From a checkpoint of a small mixture-of-experts model trained on Wikipedia.
Experts: 64 SwiGLU neurons an expert, 4 picks a token.
Training: 518M tokens, 3633 steps.
Below are experts of layer 9 (counted from 0) of a mixture-of-experts language model. Rows are named router (the router's row for the expert) and show model dimensions 0-55. Each number is 500 + 40 x the weight over its row's rms, rounded and kept within 0 to 999. Numbers have three digits each.
After each expert's rows: a language model's description of what the expert responds to. This comes from a sample of Wikipedia text that the model never trained on.

# expert 23
router:534488464573534541471470446512535482496452439446508495569517481494478464585533448543521519451484473515457487511512447497480561531538523542536493512535520508514508491469
Mid-word vowel pieces

# expert 56
router:538506460462527505508452516511519557485467496541538455515499502466537480469556482538433473543614556545465497580550510502567558539473480554483567503489534570475445464507
Bracketed years and math

# expert 4
router:547481443497540441522485583549547548536519521462448476545503520512504591525428524470464536494504540489514506492450547460490486550428513549494557446494521419499469515484
First names in lists

# expert 17
router:444475482495532453502527526559441484495511499502483393551480420482522504424463495505500567505538520491518584505486392485561518494530508589525510567461546526551521533436
Foreign script bytes, "ov"

# expert 6
router:538574452531529435500469393481517545568499504454488532486438563529500517494540448509451468514522468539536458528537484480418517487485537516554517457447470521529482476464
Opening quotes, table cells

# expert 37
router:411509440463532585381528486537432552488526490490467428470464476519558408541491570514566534510458512513532503520502544500519544472497584465543485491504591518558560500438
S-sound word pieces

# expert 35
router:527551528557410540475479426540479485520447502512483493516480479518488435574506475533571513437499515470463542450559499535530465500477503491538535542531516452540524487511
Letter g and prefixes

# expert 5
router:476495512517473514517576578537489523488521547468513571551486519514458502521549499472479481455566509533489512520584492476467510459498516558551518578465513489562564537457
Word-initial vowels, accented bytes

# expert 51
router:484446453531533564460585457504491572512467451506443479484475509459442533506524513472518453531520419521531503515520499474483527475569533571428503505520524543482535546491
Asian transliterated names

# expert 8
router:447483556542490540478537434472481495527525458479482431515451507532434463500540544569506507444518536586585494462550532483466517470577507409528480477446432494584500450543
Word-start fragments

# expert 19
router:527529639471427532546489508482566434476496489413510477501495508527504500533439537480446544550509521549492453490492516546460456461486479519460499468479559533479514479508
Abstract noun endings

# expert 3
router:446547429520559474476456492540492469469548543567571515542515500413538504433524579585516498537528490488554492585488434438538560462552502456546510474505472537491529509393
Days and months

# expert 32
router:416498437507544459528569500445471446495534452528537490440509558502476474482442479481459507447484481468564456599486529461484533476476443502588461496545463455511467498506
Bibliographic citation text

# expert 10
router:532525492467415454451427499507513563519569512469448481495541462434478483518549513465463595477483552523525459526507471507459553454464503553491482464490495520555518574454
Table cell separators

# expert 45
router:514458542534527477579501430548488476524449490524528516493491455500495499530538526466475454497473548507494517475568510432464485544547519540560494470525531469511507486439
Commas ending items

# expert 0
router:481511496554545504442527484457528490490487437490459537478476541499514500422511449540511508517464481520428451550445549510464432552558454477490461507546466549526541517486
Sports capitalized word-starts

# expert 58
router:560542541426484467547458450542469531511447531451509429492479493464559455496529508541515512490509493531465568537474496510498488569448463475504488496517496525444458528461
Adjectives after degree words

# expert 57
router:538476531553489460486453452475478437540466511528575507475507522472485467511579518556521531513523489503487479533523456456476459501478405464542541405481497431483528504474
Word-start m and t

# expert 22
router:440540573522356554504517559531596489482453510515507501488514520489473476528514523551459526549453498533496492453496513464540473498539498433503546493556498439481524510555
Concrete noun stems

# expert 15
router:437540487557547460505560408544538555486522457550529488465420541479517505468502483471437466496542467491506531497473540561523531536580488552493516494554520513468564457506
US states, place names

# expert 28
router:524403517489501472518537496506503510475544537503511453498537588483503437533544549513434474429519494392429509481489479469510501484443487453543471488560488451547596555531
Word-start pieces after determiners

# expert 39
router:559484491544518488495440502505469543517548504471505512501567450444543487439523560495527469486506479503455446538538474515547434482434509423515523567501500469479475479466
Reporting and hedging words

# expert 50
router:478484526496532485508438459529456452568446523457429490503555459559493504467565477453438488514498447421473422454512497515521514497476467557512502543500506544492485595576
Adjective-forming suffixes

# expert 20
router:444520545555467439507467424508483530530481486475500544521500500450467515472547551394539558483483552518453480516502575469435483496490502563495533539449483525505531465509
Headings and table pipes

# expert 62
router:537507452545534510487450484554475484532558548428584475432478482554497498481473408497524490441428499505485527482538517433433439488444531541548481495487508533525450483564
Sentence-ending punctuation

# expert 34
router:516519457475486517545448464474546477445482463497510567477549472539506479463469504566550503474545453513516418545540548505500544498542501460527524487520526499541516407474
Table header labels

# expert 12
router:534472500526532434556506507427532589472529516531506487555530474465565462500399467480524527464477524473505501506451543510499560526439512432419487518476521536449463510495
Section and block headers

# expert 42
router:478539449533478467555455487479499456427535549488566426489518577468532484529516478467440508533484579525494516495501455556506524528491490557492536556540538527464405514483
Preposition in

# expert 30
router:472462530542427541482459517458504499530499540541471499530543539497545499500504484481476460544513497490501461439452606511488459543422539498551479503525440572559506457554
Media and place nouns

# expert 55
router:485543523466444503540463462478503480533475571580503473488511504466489469508520525488483460533529463478538535479553541515511586519507584409503555522532503409469449500461
Prepositions after verbs

# expert 25
router:495481499507544568517561468528549471491485443486514479507501561521558484440419489451427507482528448554491533533437541537522458485563446557520483484545470550541496458515
Place and institution names

# expert 59
router:587512443456464481471509548453473483474430527561507503469429460497471499497480532498532536593474541502463519482469543528538491545506491535574492461516484584480502453543
Determiners and possessives

# expert 40
router:536504560564434466493575431430497477494467468519514572492449493577490560493474543477471422496493530490468541523523499509496568578500509432515469427443480417498452432518
Verbs after subject pronouns

# expert 7
router:540468454481528449513579496499528548572507451520578504446491432455580502500588539539501513478569491460552495567546546466541480542454491535496503468463443463467563460486
Name-initial letters

# expert 1
router:495455595498504501453551477553440439513563492466524527551525555529423453527511467474455564464472592476496488440544499452548529460464408444524511495543521496482517479532
Word-start fragments

# expert 47
router:528558442451509467560441445466467444497506493498517501510465470544583412459522558541450531539460494463485484490525512520492452536522520514536539496537486532537552489508
Numbers in tables

# expert 14
router:455554504535527559529513486527507487528522491504555470521472562467580480445491474531468522499454474519510516448507511518466472474504448527509421529443506567535519485492
Place and institution names

# expert 60
router:431528541514416466453498508507525505538505524537471496467484499556461538428467499432467523443545543491558498427390492494443479523493548559511481516487557471490542453468
Nationality adjectives

# expert 52
router:484458457476558511541549525445531493561571442478524498550523489490530568500480500490526526518525485531541537497478458471547488474421474611395529456463527529494445463552
Surname endings

# expert 41
router:483513539556520457444554572571469471441472418520524546470453535563548491475492505546552510530424493472502523458436465540574499509554426396511495447496462509534561489525
Stems before -er/-ing

# expert 53
router:486529457381538517529559514433466564468510536560446572495455464460507583540548517529467447482547534478541493543541524499406478499503531517491552534484542455456548603476
Taxonomic name pieces

# expert 44
router:548552472473440453473449515548505558452517489504499494573496483516476553497514463515498561558488510523491565474533487556475418510526571438502490499485566544449476485575
Counts and ordinals

# expert 46
router:513519493540526489511478573516459436448510516527496494458527438481485449521463481483444543524429512452484482493514514550415483581560480401524487544471530469501429516523
Parenthetical and linking words

# expert 36
router:480489476426516530445522517529529479585504537492547494436508496472583481525503469527470501485470462550526487435474534509523442507592513543530418518525486578463489551382
Word-initial stems

# expert 26
router:570458608520491461457485549521478524523478476561423521508524506505524528446490527531447501487469503515473479514422500494547542483513476508338495432462481468532472491474
Multi-digit numbers in tables

# expert 63
router:476518559508519504523473470517521472545548530512440495531559511447450557507511481456442501466442517477485510536494483539472521554477483471480529568519494499458493446429
Sports and occupations

# expert 16
router:428497483437507514502575470494518474492487452463432523455528570402523566503497505463560489514548489523531519467447476467494454483483464555475505491491529438575517500542
Mid-word consonant clusters

# expert 11
router:516521469494513537475417447510547538518486584526520596492397466523512475506514486548584444577446471479560456498470466422502488464537428562511468476489474480580553508568
Consonant starts in names

# expert 21
router:433531718564471462450536487520456505519487515547527493481526539526448519518516485470483534497508493527507501450446515463483516546443462447525472499488568515449489457537
Descriptive predicate words

# expert 2
router:537422468493502490509403514526469482491555483439530469445423464467484475457531560503517528547443563455503481525526465483444422507573528498554546478559503475486498446558
Consonant-cluster word starts

# expert 24
router:481509529456483536480504452428466552478426561490437508494474479569533468456512495433452542485542504477523477504453532557560474474514485475474437503505461546444491486510
Sports competition names

# expert 38
router:484417492539571569464602581557472451547488500529460524545511501485572463495478489543465541477530530508501503515490504507550474507488458459496466487557499568473529468535
Noun suffixes and sport terms

# expert 31
router:461468429455550535461504459533546530510506450526429485589525561458485453585572494529523463529485517450510491462418479498527485508503475541614545513499512547494429490523
Table cell separators

# expert 9
router:431511511565462508467439528442574469454509506443494526438516455431503530494511488451488585494472525509547523563474528572447460490500538582447476538567484501453517498465
Table numbers, countries

# expert 43
router:468461535531467486543578504518444554511440551489513454454481560533463485463507523393519468447496506464418537466450551490463502501494478479432517539442520543526480506518
Infobox field labels

# expert 48
router:532540439451536490505551458445446539544446552481449535532463485447497528484506553538491518507518444577516498528469514465502496447478560584486522537525547500488474557467
Mid-name word pieces

# expert 29
router:487503557473515471477501524510479545416465498540464433474554519469496474540419487412460577541488523501446427500500525570524472462465470433411517541496523541455481519476
Infobox and section headers

# expert 13
router:451501486503528517491494492520506523470509483524497462500507473504521477487454453442453528503542512553568572503436536549499529513564524581421496498497518565494477484544
Place-name endings

# expert 54
router:539454512479489458473505483452501519568491524443536539507516455555483490528448481503540461439421452548574552440556489506509550488498521476511492531539468484478429525469
Auxiliary verbs

# expert 18
router:496513528468515483563486517453537530465445563524445559471491533463504434454556489420514445445528433507484512569449542517451520455474536503431492449422529543454468613519
Taxonomy infobox fields

# expert 49
router:525572500518507489502522421524505432535534426497559516500453476535437440517491469542501469552440484473445521447476496529465525551473576563522541455471505495548544532534
Latinate verb stems

# expert 33
router:464584501445439484482458484540430494538462487481478550497500475506453458476539549514505499481537469509441476553483483466428501458429507507563526496491558504460507493538
Word-start s and p

# expert 61
router:585499673491439539527538462503489495547518523479521490504504466488526469543432544552552591501497507540466491503454546584457493496529462459502511443436446501480542498463
Auxiliary and main verbs

# expert 27
router:482525473506477566489448529423514472532487485480447522491561511576524499465512497525464506509537470468523471559496495541506571583461479530469491562551435531429522514500
Capital-letter abbreviations